From a checkpoint of a small mixture-of-experts model trained on Wikipedia.
Experts: 64 experts in each of 8 layers, 352 tanh GELU neurons an expert.
Training: 446M tokens, 7008 steps.
Below are experts of layer 4 (counted from 0) of a mixture-of-experts language model. Rows are named router (the router's row for the expert), up (a neuron's input weights, with its number) and show model dimensions 0-191. Each number is 128 + 32 x the weight over its row's rms, rounded and kept within 0 to 255.
After each expert's rows: a language model's description of what the expert responds to. This comes from a sample of Wikipedia text that the model never trained on.

# expert 14
router [116 107 104 164  98 137  99 145 186  99 166 145 178  68 104  61 109 127 112  94 103 130  62  93 123 117 107 136 172 139 113 101 138 112 180 163  99 148 117  74  75 140 144 165 123 146 138 132  87 104 137 117 129  79 142 104 139 118 135  96 132 107  57 200 150 117 135 126 110 114  97 161 132 108 173 150 127 162 158 108 155  73 136 112  88 108  74 168 125 111 122  93 175  32  78 114 149  97 158  75 120 152 116 131 163 134 164 124 126 189 165 106 160 158 130 190 146 174 177 146 134 114 146 107 160 160 170 209 118 104 162 169 165 126 127 122 170 133 113 150 147  90 101  80 133 131 155 116 104  99 110 154 108 122  77 132  87 140 126 131 144 195 123  90 140 237 101 145 133 176 139 146 101  91 169 165 162 133  74 114 111  88  88 104 150 127 114 107 103 145 166 167]
up1 [ 90 119 183 127 142 130 149 137 180  77 112 115 154  94  96 101 149 129 114 129 103 171 156  80 101 157 130  93 132 114 145 174 104  93 152 171 148  74  69  90 172  68 153 141 173 103 129 133 133 105 158  76 153 105 182 120 110 111 121 181 118 172 103 140 118 123 127 118 114 191  90 120 146  80  93 169 136 136 136 163 111 112  95 120  89 124  77 115 120 131 158 104 146 158 160 167 127 102 132 127 117  95 123 156 120 146 149 122 129  85 143 157 122 145 155 124 145 108 137 143  90  95 142 114 166 119 121 111 134 140 143 125 132 230 188 138 104 179  71 104  91 120 175 107 119 169  93 131 167 143 171 203 128 163 131  77 173 162 117 116 187 152  71  92 136 102 154 120 147 121 166 152  66 111 122 104  83 119 129 143 183 218 158  45 165 145 149 103  95  97 113  36]
up2 [ 74 119 138  75 148 139 128 193 128 128 101 130 124 158 140 112 157 173 139  97 137 108  73 139 145 127  64  99 197 106 136 180 118 193 124 137 160 118  73 187 108 164  95 124  67 161  99 189 106 177 158 110 127 127 121 163 152 164 142  87 203 138 151 134 105 111 108 136 151 120 135 126 139 127  71 100 135 124 166 119 160  76 104 142 110 129 106 132 156 119  90 152 148 120 180 108  90 101  90 126  55 116  90 153 105  90 126 108 139 128 125 127   0 149 166 181  93 144 112 165  67  98 121 164 165 144  87 166 118 116 170 138 143 114 151 139 103 130 135  81  91 101 122 148 112 117 125  83  79 119  78 157 152 113 130 166 133 138 105 122 122 147 172 128 113 127 185  90 158 105 176 123 103 205 126 145 118 140 202 133 134 149 164 133 109 141  68 165 141 110 175 152]
up3 [128 163 149 118  83  81 122  80  84 130 140  99 121 146 155 115  78 162 186 160  61 151 109 163  98 120  88  85 101 113  99 129 149 124 157  89 110 128 114 110 129  77 106 130 119 173 208 126 113 170  99 118 143  88  84 137  67 112 159 156 101 138 104 167 125 149 155  90  69 148  55 168 159 153 110 155 107 173 147 141 106 150 107 117 166 158  90 151  93  94 144 178 134 135 115 118 184 153 109 134  57 152 115 117 142 127 152 168 119 172 139 173 128 142  90 140 168 195 147  82 148 199 191 150 135 185 128 113 135 103 182 128 155 127 178 125 101 122 140 111 133 150 132 201 133 166 117 108 148  87  75 141 106 172 122 129 116 123  86 165  65  73 110  69  92 142  78 130 123 139 108 186 151 179 105 115 126 109 147  85 123 134  74 162 152 136  69 173 132 129 118 117]
What it handles: Short consonant pieces starting a word or mid-word, like m, c, p, h, th, st, as in post-h-umously, 4-th, ph-otoelectric.

# expert 31
router [115  77 126 123  82 159 147 135 237 151 124 111 210  90 118 101 118  93 166  88 110 129 164 154  90 153 163 156 122 115  45 183 141 129 121 153 138 136 174 109 109 145 141 112 170 122 100  90  33 100 159 186 143 123 119 129 122 141 146 171 120 142 133 131 120 155 121  98  76 109 106 117 150  96 151 143 116 168 113 127 143 142 139 151 123 143 109  76  79 156 134 143 129 104 143 139 169 137 117  97 118 128 208 104 156 145  71  91 130 133  93 144 194 105 135 165 139  60 153  93 134 104 125 151 127 120 154 155 146 159 161 122 182 137  76 178 162 133  60 129  83 122 197  98  95 126  27 144 111 129  81 122 147 129 142 141  99 149 120 165 152 204 130 141 111 164 129 116 121 137 146 119 140  90 135 196 120 132 150 137 112  52 131 140 105 131  84 126  84  94 143  90]
up1 [ 86 121 172 130 107 130 114 118 169 115  90 128  70 121 130 120 133 144 109 134 143 145 150 128  91 140  73 149 173  89 135 127 100 122 133 167 146 116 139 110 122 115  97 120 152  63 186 132 105 148 169 104  87 141 115  78  72  99 135 157 204 148 139 171 113 135 169 171  99 185 121  65 108 100 146 134  97 116 122 168 153 102 154 119 141 149 102  96 147 124 139  44 101 166 191 135 151 130 100 119 154 110 119 180 109  98 100 119 172 129 121 117  89 146 102 140  93 142 111 181 102  35 108 165 116 174  92 143 126  98 163 146  40 158 134 113 178 135 127 108 111 141 159  63  55  94 103 132 108 120  96 198 130 142 143 223 109 110 101  86 183 134 193 155 163 166 133 130 133  83  86 135 138 145 177 126  99 143 154 125  64 136  95 130 138 107 157 139 161 165 125  91]
up2 [109  87 195 135 127 161  97 140 141 126 140  59 124 113 111  89 136 113 118 114  79  73  96 208 134 117 142 109 123 128 132 120 118 131  80  96  81 108 148 132 115 171 115 167 144  97 192 119 156  88 112 109  75 162  79 159 104 121 132 130 118 122 128 147  99 101  63 151 103 140 157 132 131 147  85  89 113 149 194 127 190  94 101 145 149 102  70 125  98 194 132 176 112 139 123 104 109 106 142 183 182 129 140 194 138 184 134 172 131 195 154 151 236 145  93 145 124 122  82 118 125  96 148 113  90 153 143 118 129 186 153 122 109 111 105 110 135 160  87 128 116 132 176 133 137 156 110  79 141 102 116 110 144 162 135 177 162 110 152 136 139 124 119 141  92 144 102 121 123 156 156 164  94 138 204 129 167 165  95 174 159 137 199  91 127 172  79 126 118 165  40 118]
up3 [104 125 170 100 105 130 164 104  89 232 163 130 110 121 136  79 149 175 123 151 161 188  80 129 144  79 116  69 147 130 137 133 135 193 130 143  86  81 111 163 122  62 141 154  72  85 156 142 128 133  87 150 101 176 182 119 137 157 155 140 108  95  98 104  89 129 167  98 152 148 140 126 124 146 104 128 121  70 137 190 174 115 168 126 150 111 123 129 119 151 149 175 108  49 127 127 128 124 118 145 109 146 142 123 176 130 149 108  81 111 161  98  94  33 155 158 147  78 116  96 123  82  81 148  81  59 126 170  87 131 177 135  78 153 139 135 116  90 168 109 147 193 122 124 100  87 158 123 184 141  95 132 131 158 151 155 133 171  99 130  97 123 122 145 149 127 140 118 148 131  53 115 128 141 147 160 172  73 142 120 145 125 126 197 126 109  84  79  78 132  86 146]
What it handles: Single-letter pieces i and o, and short i/o pieces, inside foreign names and terms: Uzi, Perihelion, Flamenco, Tamagotchi.

# expert 62
router [104 125 123 122 107 120 156 118 166 124 107  98 170 134 153  98 122  47 148 107 113  95 158 136 121 143 104 133 137 122 151 142 111  60 130 100 122 149 122 166 109 132  68 153 148 128 117 110  70 109 145 154  90 117 169 132 184 116 135 181 113 141 131 153  84 112  73 138 116 100  86 157 134  72  44 144 109 116  93  56 151 147  98 138 121 152 189 110  75 181 116 146 106  99 154 130 135 103 152 123 114 224 152 121 212  92 168  85 134 152 130 194 158  91 147 160 215  90 163 149 132 150 191 105 141 182  97  86 121 105 138 163 195 180 124 174 138 169 125 140 136 152 106 151  77 120 110 172 118 150 131 116 146 134 100 108 114 118 131 167 154 175  88 149 155 182 157 182 127 130 154 107  74 114 130 166  65 128  82 138 118 124  82 125  87 110 117 106 132 111 149  93]
up1 [ 86 131 133  90  93 167 100 119 122 146 101 147  82 110 124 136 145 114  99 200 166 143 137 112  86 134 137 120 127 153 120 132  90 125 144  86 111 202 144 197 135 137 136 112 116 117 148 142  90 132 182 166 111 109 160 118 121 121 165 124 204  89 139  85 116 145 177 197 133 105 143 128 175 153 146 120 101 121 170  98 127 102 148 129 115 128 198 139  93 167 136 144 255  60 154 150 145 147 137 124  70  74 151 172 161 150 168 110 101 142  70  60 113 123 134 173 117 126  65 177 192 135 143 116  97 166 143 172 129 132 181 160 133 129  98 103  95 104  98 132 141 156 150 180 159 106 107 139 144 104 150 152 115  98 152  92 166  89 110 120 152 132 123  97 130 132 136  97 100 125  69 107 142 103 128 127 226 155  71 157 121 107 116 128  98 141 124 118 150 103 123  70]
up2 [155 114 120 175 153 141 121  91 151 177 120  98 120 102  86 116 105 124 192 116 144 117 113  81 160 162 184 154 126 246 147 149 139 142  64 148 140 122  95 156 152 141 151 141 146 153 125 164 179 146  65  99 108 107 147 108 128 156  93 104 115 154  49 135 165 138  94 197 120 146  84 122 130 132 116 121 135  98 109 229 106  66 151  99  93 108 133  98 121  96 164 116 138  91  74 147  85 136 111 141 128 132  88 133 129 215 136  96 125 161 120  94 135  46 106 194 110 131 186 140  96 153 150 135 174 107 101 180 118 150 172 106 141 115 172 135 149 151  75 132 140 117 123 159 137 127  99 127  99 122 152 156 145 130 161  93 116  52 144 146 161 113 146 152 113 116 148 134 117 168  91 114 127  91 115  85 138  85 207 119 168  78 128 113 108  79 110  93 148 142 153 115]
up3 [102 191 146  84 162 136 130 117 150  73 112 133 165 123  51 122 121 144  32 161 113  90 159 123  97 123 115 114 129 108 126 142 101 128 149 139 126 162 127 162 114 157  78 152  91 106 139 135 161  97  83 132 118 152 142 115 161 101 125  95 129 117 191 127  91 101  48  87 184  96 121 114  85 109  77 164 165 149 172  99 185 129 133 114 109 107 149 175 107 175 113 158  86  76  86 120  87 120 136 133 102 147 138 206 165 123 114 113 135 121 194 159 184 189 119 139 186 140 117 120 127 126 173 121 157 139 167 128 130  98 175 109 153 188 116 151 142 177 112 148 163 114 103 156 157 106 179 192 122 127 136 132 112 126  67  85 162 134 104 129 112 114 168 109 104 148 235 137  88 108 105 121  60 109 143 122 121 179 123  89 109 185  97 106 143 126 112 161 136  99 168 146]
What it handles: Foreign function words de, del, des, La, y, e, et in French, Spanish and Italian names and titles, e.g. Bibliothèque nationale de France.

# expert 35
router [130 137 116 112  85 121 117 147 133 155 148  98  48  90 154 115 141  66  89 167  74 163 131 143  80  96  72 109 141 142 173 105 127  80 151 194 123 158 107 177 126 166 149 177 161 128 147 100 133 209 109 176 181  95  95 133  85 116 173 124 146 111 101 209 158 137 119 115 114  59 139  93 142 100 107 212 139  74  83  72 156 112 132 115 122 112 102 155 109 108  82 132 177 118  74 128 151 162 105 143 116 152 195  75 142 146 153 133 144 150 119 131 169 149 144 166 135 110 112 139 106  86 170 163 172 122 134 177 136 130 124 163 145 165 116 131 212 118 124 113 114 122  90 151 103 134 144  81 178  89 121 130 139 107 101  66 120  97 124 135 137 211 109 144  93 137 167  99 152 151 133 116 127 137 118 136 108 147 169 123 109 106 126 136 172  99  74  84 153 105  72  86]
up1 [124  82 133 145 120 242 133 133 148  75 110 155 116 114 120  39 141  72 170 148 139 123 145 161 143 139  94 103 152 136 149 125  67 113  98 148 191 159 179 147 200  72  92  85 154 144 158  76  83 106 118  80  93 155 105 104 131 156  91 130 142 100  65 143  98  94 125 147 136  90 134 116 133 101  99 137  66 184 150 148 122  62 156 113 153 144 127 119 123 140 113  82 162 159 101 118 122 151 147 139 145 152 180 148 111 115  99 138 146  57 164 114 160  94  73 136  85  71  71  74 178 104 135 125 131  58  73 144 128 129 138 120 180 144 128 125 134  65 111 147  67 126 138 158 180 134 120 147  48 123 100 120 158 124 150 114 156  91 146 148 134 158 136 159 124 114  96 106 152 103  85 168 159 126 147 122 137  90 118 147 132 193 111 106 128 151 129  93 114  95 133 115]
up2 [143 107 118 157  92 187 138 140 117 141 131 122 116 157 161 113 125 111 111 205 122 136 175  84 154  83 178 111 165 100 183 128 175 172 140 110 110 142  19 144  91 102  70 146 132 189 153 161 120 142 119 114 187  86 102 161 162 129 141 154 173 109 117  98 100 129 135 131  28 134 133 121 128 178 129 141 114 142 137 127 104  80 161 111 124 102 137 118 172 108 148 155 164 149 155  99 142 112  87  91 135 178 116  73  38 132 118  84  91 133  79 128 109 195 144 171  94 110 112 125 120 101 128 166 159 158 119 116 147 138 159 169 129 101 116  78 142 110 145 128 156 112 115 140 153 119  61 227 132 133 121 178 135 139 163 161  94  68 130 162 104 114 148  91 122 146 117 153 133 123 106 152 141  74  91 147  95  73 138 100 169 103 130  86 125 148 150 142 128  65 127 188]
up3 [160  67 109 158  89 147 142 159  76 101 114 137 102  78 109 137 152  95 173 130 141  65 102 154  94 166 147 123 166 142 152 172 130 115 153 108 109 149  92 140 144  60 164 129 132 134 157 118  79 135 141 164 129 163 121 152 110 133  90 137 148 122  84 158 126 165 115 128  88 145 122 112  95 184  69  80 121  98 147 109 144  61 103 159 156 138 200 140  92  70 115 148 145 101  96 131 101 154 125 112 175 106 112 142  97 100 132 142 109 121 159 179 127 247 128 111 125 147 154 130 121  98 129 176 155 126 106 122  86  70 138  89 144 121  91 130  75 112 100 186 185 163 165 132 130 146 202 148 164  94 120 121  67 114 156  83 168 129 136 139  92  81 147 127 153 169 138 139 133  98 108 116 144 111  95 167  72 154 201 166  84 109 162 175 136 115  32 122 125 115 146 140]
What it handles: Single or clustered consonant pieces that begin a word or follow a compound's first part, such as b in Facebook, brick, bass, f, sl, pl.

# expert 7
router [101 105 128 120 125 142 154 108 143 158 126  94 142 139 143 129 119  80 169 119  74 144 137 161 163 113 128 106 124 125 111 158 135  51 167 146  87 167 147 191 123 152  28 149 125 135 147 164  85 127 160  56 114 129 155 116 166 108 196 127 122 160  98 164 115 165  48 179  88  81 133 158 167 126 101 118 100 120  93 107 141 115 168 198 114  87 119  83  53 164  79 144 146  92 101 111 181 154 163 135 116 149 173 144 153 105 121 127 128  86 130 191 174 126 101 127  96  89 142  92 155 138 159 176 137 150 191 112  89 133  94  72 175 105 141 187 116 154 131 138 133 148  99 128 131 107 133 102 132 184  91  97  76 132 121 105 171 125 125 141  90 178 112 139  95 150 149 158 173 152 186 139 131  83 109 181  85 118 129 113  95 115 107 135 104  77 107 139 120  98  61  95]
up0 [ 84 146 135 137  96 110 128 155 163  92 140 141 146 120 183 105 108  88 202 155 161 106 105 140 157 250 130 159 100 144  97 156 187 108 127  88 165 121 151 109 132 133 103 135 124 139 157  95  94 163 129 177 143 138 168  58 148 114 132 118 171 110 137 140 137 143 164 177 133 125 161 124 161 138 158  86 180 154 181  93 146 129  92 129 148 151 178 152 108 164 140 125 110  83 137 128 102 176 173 104 136 144 107 121 179 188 146 109 139 114 120  31 111 129 112 111  61  91 155 152 105 140 171 164  63 133 148 105 144 148 168 114 149 102 120 125 139 119 150  77 118 131 129  90 166 114 129 128  85  66 102 131  76  89 110 129 115  95 151 180 124 180 118 136 106 144 112 121 108 154  83 194 142 103 140 118 112 118  53  87 145 156 154 109 114  48 111  66 169 167 169 126]
up1 [141 167 190  68 121 174 133 191 118 109 145  47 154 150 178  81 123 128 150 157 190 127 178 144 165 137  98  88 174 182 139 120 111 136  98  89 111 178 152 140 135 151  83  86 161 178 132 150 120 101 136 141 156 167 115 108 139 121 153  94  91  68 146 103 133 162 140 148 139 128 132 136 130  65 161 108 134 120 167 132 131  38 151 128 148 120 159  95 151 110 119  64 156 113 192  89 123 132 159 163 106 216  96 144 148 123 159 123 138 117  94 157 125  78 149 149  99 205 165 163 125 137 144 212 117 151 139 161 134 103 108 149 162 112 174 135  98 122 116 169 178 118 157 118  89 111 116 118  96 125 173 136 134  90 106  78 122 137 150 107 124 119  98 140 107 127 125 105  76 168 120 186 126 128 164 147 118 132  93 156 157 196 122 201  77 100 129 147  67 115 109  99]
up2 [130 138 152 135 117 172 151 139  88 128 124 115 166 108 138 158 112 101  15 157 161  94 152 197  89 119 139 142 144 113 110 152 150 139 128  54 126 169 112 115  94  85 140 143 153 198 166 158 127 174 126  68 157 141 150 135 129 101 140 138 125 160 103 131 129 103 120 132 170  95 111 135 115 132 153 115 121  78  94 113 153 147 141  94 104  84 164  99 122 158 114 162 214 138 145 103 128 132 114 166  86 253  80  88 159 133 133 141 155 124 137 150 126 111 116 106 137 127 133 139 108 111 144 108 139 140 136 112 114 101 110 102 152 133 144 186 164  66 104 117 117  80 122  94 104 162 129  70 118 156 106 125 154  42 118 103  96  98 157 143  97 141 135 136 165 151 151 179 127 126  79 109 120 125 145 146  83 226 118 144 158  31 139 116 137 179 168 169 170 124 181 175]
What it handles: Commas after names, places, dates and clauses, usually followed by and, which, but; also thousands separators like 3,574.

# expert 32
router [111 142 172 146 109 163 135 108 136 110 171 119 216 100 137  76 175  92 136 109 120 148 157 129  91 151 151 143 167  87 138  94  96 102 151 137 128 119 129 146  91 124 105 185 113 168 115 121 115  98  88 147 165  80 122 127 128 149 163 226 101 107 102 196  78 138 105 162  37 113 138 102 138 122 125 132 113 131  76 101 194 154  81 132 128 129 150 102 104 134 101 102  77 110 141  96 157 121 154 105 107 173 165 106 122  96 107 144 137 158 160 160  86  73  94 202 181  73 125  81 146 143 135 144 135 183 208 122 146 141 136 161 150 142 105 177  86 130 127 159  80  91 115 124 138 107  61 106 151 180 106  99 163 152 109 105  95 103 139 148 154 207 137 174 124 160 145 124 199 148  97 114 114 161 162 176 136 166 126 130 131 153 126 106  96 112 107 121  70 134 130  85]
up1 [137 104  96 167 134 125 132 144 121 152 134  98 120  90 136  95 124 148  86  69 123 152 109 154 162 158 137 176 145  96 134 146 147 121 186 153 146 158 153 152 126 119 100 174 205  53 106 140 165  90  69  99 125 117 146 109 123 123 135 138 142 134 125  68  97 116 134 127 157 148  92 163 147 127 119  92 149  93 115 136 123 131 144 153 116 152 156 181 158 120  63 138 131 112  36 181 131  97  82 148  97 164 147 167 149  73 104  95 174 126 111 119  44  94 138 161 122  74 158 140 131 105 151 101 126 127 145 158 104 100 185 116 138 175 137 131 126  87 160 156 156 118 136 128  67 112  52 137 122 113 161  97 143 114   0 114 142 146  66  89 146 159 116 113 144 134 170 121 126 151 147 161 141 204 146 141 152 115 121 111 136 146 136 115 158 178 202 102 154 114 124 141]
up2 [105 131 139  98 130 114  83 193 125  86 144  64 131 130 113 142 136 127 186 102  73 174 171 156 126 128  94 124 143 188  62 136  61  92 165 133 121 132 109 129 113  87 134 129 118 138 152 130  83 135 145 146 160 120 123 131 186 126 115 144 152 101 113 192  45  73 164 132  83 160 149  99 206 163 152 145 139 135 109 132 129 140 110 143 131 115 129 157 132  83  85  72 140  36 185 149 146  69 150 133 137 172  88 124 164  96 115 124 171 143 113  71 160 152 168 137 159 175 104 140 178  52 116 130 133 194 145 140 174 154 203 132 176 135 140 111  78 154 133 130 113 144 126 120  82 167  90 162 111 153 153 147 143 135 153 147  68 138 158  70  81 131 125  98 135 131 139 108 160 127  84 158 122  77  93 159 122 165 133 149 138 133  80  64 153  94 138 133 127 116 123 114]
up3 [163 130 140 105 128 136 209 129 158  98 184 151 139 169 130  80 124 159  90 130 145 113 138 118 164 147 136 121  78 131 153 194  95 115 134  98  76 136 172  97 109 143 119 142 162  97 209 166 141 122 125 138  77  90 160 129 123 111 129 138 127  73 141 167 148  94 187 116  70  88 133 140 125  94 105 199 164 149 126  94 101 111 102 148  88 112 147 123  93  84  76 146 153 139 144 133 114 164 155 109 155 159  94 151 135  88  97 122 177 153 218 131 141 127 120 150 122 130 132 119  78 110 139 155  60 143 167 142 126 138  45 111 187 103 116 104 124  87  50 128 178 120 104 169 137 137 109 127  96 190  91 160 162 129  70 153 110  91 148 168  44 129  90 105  93 143 110 170 176 172 104 117 121 134 106 113  79 156  99 118 115 117 109 124  68  82 135 150 159 140 174 107]
What it handles: The preposition in, also In, during, throughout, introducing places, times or fields, e.g. holiday in Tokyo, city in Montana.

# expert 22
router [ 74 148  82 130 127 152 189 108 162 161 148  54 169  83 152 122 147  79 177 104 127 127 176 160 116 125 146 134  99 126 115 121 102  64 121 152 118 192 144 136 116 116 130 137 136 149 171 144 108 144 134 120 110 103  99 125 136 118 100 116 157 175 156 197  66 138 136 111 143 119  86 118 166 137 109 159 114  62  90 148 108  85  96 158 101 107 114  87  70 103 122 111 138 136  83  95 108 144 144  99 119 129 100  88  81 147  85  72 174 112 140 126  91 100 143 156 107 104 157 115 136 142 142 140 123 140 168 196  90 181 193  98 171 159  74 212 128 158 136 129  84 162  69 104 120 121  93 114  81 149 107 141 164 129  93 125 128 141 108 141 161 137  75  87 101 148 153  59 211 142 116 142 119 186 152 167 181 178 103 122  75 168 142 174 100 106 123 112 146 178 109 135]
up1 [143  98 126 122 142 193 184 118  97 155 107 101 172 138  85 134  56 108  90 136 143 109  64 178 144 154  94  76 127  94 149  90 163 129 146 172 182 145 134  94  97 176 117 153   0 187 121 103 148 120 155 116 141 157 148  90 132 159  87 147 134 179 164  90 126 131 143  68  90 150 134 124 132 145  87 106 145 218 145 126 121 125 123 136 152 158 159 123 112 190 104 161  90 142 128 128 131 114 139 156 174 162 131 145 141 150 136 139 129 132 122 143 100 172 128 126 160 169 162 151 119 120 131  97  84 179  83 107 149 153 146 162 139 103 114 134 123 102 136 102 104 185 105  96 167  91 142 118 130 129 108 134 142 141 141  88 230 124 136 154 139 154 144 124 153 111 177 115 143 190 138 110 140 144 129 172 138 160 107 126 110 169 141 147  64 138  66  99  77 142 122 122]
up2 [112 113 105 153 125 124  81 137 132 112 138 123 137 145 144 138 176 114 106  86 170  98 167 121 162 167  38 178 123 102 148 120 171 133 152 158 131 121 128 130 123 146 136  95 117 100  99 128 126 146 101  79 149 125 139 134  75 168 119 165 137  84 107 129 162 116 153 125 121 141 131 158 159  98  94 143 175 128 119 132 114 104  71  98  66 120 104 142 162 126 124 127  87  47 108 108 112 105 124 161  72 117 171 232 120 140  92 133 159  64 126 127 137 109 118 138 168 121  96 130 166  99  59 134 108 101 136 126  57 167 136 128  76 148 151 104  98 142  99 168 116 161  89 157 101 155  99 128 122 127 133 156 223 145 132 119 177 122 118 139 137 177 133 174 138 120 106 122 148 187  59 161 126   8 157 108 199 129  62 109 145 161 164 151  97 138 158  55 125 134 139 148]
up3 [ 93 146 123 144  94 153 150 110 106  71 229  92 148 115 112  96 149 123 134 122 147 178 130 144 184 130 183 118 129 125 110  94 120 210 203 133 159 169 112 174 145 110 123 101  98 131 131  99 136 152 165 133 104 137 117 130 175 130 127 140 104  83  80  75 152 167 118 120 138 157  76  82 114 103 173 161 182 127  56 147 175 117 102  97 105 155  92 159 213 120 140 100 126 118 105 135 129 122 169 116 163 132 133 133 123  92 178  98 139 107 140 227 138 124 164  87  87 146 121 146  93  91  77 119 100 125 124 102 128 159 135 138 156 113 121  90 148 131  76 106 113 147  80 128 176  80 144 104 190 146 116 173 107 167 110 125 122 163 170 125 130 131 113 137 137 121 113 138 151 170 207 119 142  60 192 146 157  91 138  73 134 166  83 139 106 104  62 133 119 163 155 109]
What it handles: The article the, and also its, their and The, mostly after prepositions like of, in, to, on, as in "published by the".

# expert 49
router [131  76  92 172 107 156 121 137 125 146 152 104 183  92 150  94 134  80 149  86 136 142 120 124 113 127 151 137 177 165 151 128  84 106 192 144 105 115 136 113 136  98 162 137 121 135 178 124 128 159 142 171 124 112 148 190 162  93 143 128 118 150 189 153 172 145 100 152  41  99 145 120 125  90  73 127 108 124 117 100 120  83  98 156 136 131  74  67 133 167 105 102 123 138  91 182 133 102 114 135 120 129 179  93 175  86 110  97 121 122 139 123 209 114  95 123 123 141 102 144 167 162  78 129 190 152  94  88 135  98 185 173 146  83 171 168 185 110 133  77  86  99  62 181 150 121 135 163 118 125  49 154 158 140 115 148 142 121 103 136 148 187 154  93 139 144 156  82 134 119 144  91 125 154 169 156 186 114 161 103 120 178  67 130 126 103  77 178 121 145  69  83]
up1 [112 146 116 137 129 122 112 124  84 194 141 108 157 112 117 161 124 162  80 120 107 110 134 131  55 109  79 154 154 177  96  96 125 123 130 154 112 211  96 162 123 124 158 147 171 152 102 104  75 144 107 134 107 164 126 148 160 117 104 122 145 147 151 151 122  88 122  80 140  99 123 159 136 100  75 158 195 134 141 116  81 105 181 186 125 134 155 141 153 135 117 154 139 116 137 142 139  86  49 107 129 180 170 111 111 130 115 158 159 113 163 110  75 137  82  88  69 121  79 178 129 145 195 124 121 158 135 134  54 127 107 197 156 111 166 142 139 129 155 162 148 158 142 147  79 177 104  76  80 161 110  77  91 116 131 150 178 168  99 110 150 151  93 112 135 194 150 115  87 170 112 145 129 238 168 105 114 145 152  59 137 133 158 101 129 129 177 113 143 118 126 187]
up2 [135 120  53 165  64 143 125 125  76 170  99  50 103 127  86 114 103  86 119 125 142 154 149 118 129 128 127 154 128  58  96 178 113  87 103 160 143 138 157  88 159 178 117 164 119 211 140  78 134 104 121 125 123 132 143 118  80 107  86 112 111 175 109 108 141 156 153 147  96 129 132 150  83 160 115 148 128 117 146 105  99 141 144  85 145 189 115 133 129 105 118 151 157  79 121 171 168 133  99 125  84 126 123 134 104 135 129 111 104 112 109 125 122 140  39 140 114 126 112 118 167 174 160 207 102 139 113 109 131 116 128 135 180 116 145 183  73 116 155 122 130 112  86 107 123  66  78 132 146 146 134 109 151  94 110 130 104   2 125 145 149 207 156 174 103 110  52  41 127 140  97 139 128 112 110 173 132 175 160 150 109 141 145 115 112 130  80  91 123 150 127 185]
up3 [151 140 125 129 162 129 126 153 164 160  99 178 149 149  64  83 143 135 132  77 116 111 124 141 142 163 157  98 165  91 160  98 142 161 116 169 143  89  99 145 196 176 101 168 113 111 124 163 117 205 112 151 200 119  87 146  97 117 121  79 129 150 162 136 150 151  52 197 124 143 159 114 161 128 146 133 103 131 103 127 128 145  80 143 142 129 140 137  99 100  38 125  89 141  90 177 118  72 224 144 106 186 150  75 194 122 171 130 124 158  85 135 110  91 174 105 155 134 146 142 162  90  72 116 139 139 164 122 123 136 159 142  93 163 142 138  68 200  98 119 139 111 108 133 142 213 151 158 141 117 151  77 127 139  99 121 107 157 149 107 134 172 144  83 125 143 166 149 129  86 142 168 107 170 111 106 145 117 142 139 130 148 119 148  80 183 114 134 153 188  78 151]
What it handles: Opening quotation marks before titles or quoted phrases, plus mid-word pieces ol, l, x: Catholics, stolen, melancholy, Marxism.

# expert 30
router [ 82 212 155 126 110 137 142 116 138 144 121 162 152  60 117 120 115 117 132 170  77 100 171 180 109 135 157 116 161 119 107 170 155 122 176 155  51 125 120 141  72 134 115 157 155 124 143  86 140 160  98 137  97  88 150 127 137  99 154 133 139 139 112 136 151 115  53 116 110  84 143 184 173 124 143 150  83  69 136 131 173 117 106 184  95  66 135 139  79 176  79 125 141 128 152 151  95 126 126 107  82 116 185 136 147 147  96  79 155 131 153 159 145 115 117 159 128 146 134 112 129 112 131 152 185  88 120 162 111 120 157 146 166 193  95 181 134 124 110 142  70  95 104 112 148 168  90 168 180 150 126 119 125 126 104 143 160 166 154 169  58  81  71 165 147 142 127 131  91 135 141 164 102 162 179 170 122 196 112  76 118 193 111  40 107 167  76 121 126 108 121 133]
up0 [102  87 148 141 116 177 123  89 139 131 141 122  83 189  81 126   2  83 173 203 138 172 119  97 153  92 173 128  94 130 134  89 193 115 165 154 195 135 112 153 169 126 143 114 125 105  78 121 122  94  85 159 112 175  94 201 107 111 164 105 108 179 162 182 149  87 117 113 175 110 127 119 113 125 138 129 141 115 142 158 173 134 133 104 165  99 108 128 153 157  81 141 187 127 127 104 131  97 148 114 155 177 147 136 124  86 175 176 123  63 108  66  89 146 138 162 141 128 160 146  66  93 133 159 124 135 129  95 148 120 113 144 173 110 127 124  37 125 149 144 110 114 129  92 111 158 135  91 110 103 121 119 136 140 110 128 175 142 128 106  86  97 135 203 139 127 129 151 143 180  92  99 110 143 195 117 112 131 133  88 134 127 177 150 119  47 157 107 133  96 123 127]
up1 [127 138 140 179 153 125 122 124 133 158 196 114  95 175  74  95 101 128 108 137 100 134 128 116 138 141 109 188 149  94  99 167 179 150 190 142 129  99 107  57  97 130 124 120 154 112  70 111 123 100 150  90 131 101 151 174  89  87 104 165 113 152 137 124 125 255 149 178  59 144  96 132 127 180 146 150  99 168 142 122 132  81 113 113 136 100 127 114 135 134 163 114 123 149 113  77 153  96 122  74 135 181  97 144 176  69 158 143 151 174  85 143  85 105 143 151 104 101 152 115 136 141  99 153 134 103 153 139  91 145 123 128 117 145 135 151 156 134 120 143 121  98 129  23 162 165  97 198 126 207 101 143 113 121 105 170 150  76 139 127  91 128  65 142 102 107 172 131 107 127 103 124 144 145 130 131  67 119 134  95 150 142 145 114 181 141 189 150 111 143 116 118]
up2 [155 165 149 199 125 156 156 139 193 121  69  68 117 114  36 110 119 112 164 107 137 154  94 116 132 161 120  96 117 155 220 142 135 119  95 153 175 121 128 145 181 126 156 106 117 137 138 184  82 139 150 109 171 174  75 104 143 173 102 149 121 106  73 117 154 140 106 128 110 130 158 175  67 134 181 132 115 154 128 142 141 114 152 110 119  41 113 125 143 117 125 107 103 138  77 137 184 170 141 143 127  95 143  94  72  80 120  90 125  17 115  95  96 134 151 175 143  80 145  80 106 192 198 140 128 103 144 162 176 111 112 122 142  38 162 152  63 130 168  88 115  96 157 139 117 129 131 117 149 152 100 141 175 118 167 172 158 125 122 168 119 130 105 137 126  83 128 120 129 165 122 160 126 121 121  88 130 131  87 143 136 109 134 144 144 132 167 144 121 103  98 154]
What it handles: Pipe separators between cells in wiki tables, mostly after a name or place entry, sometimes semicolons or closing parentheses.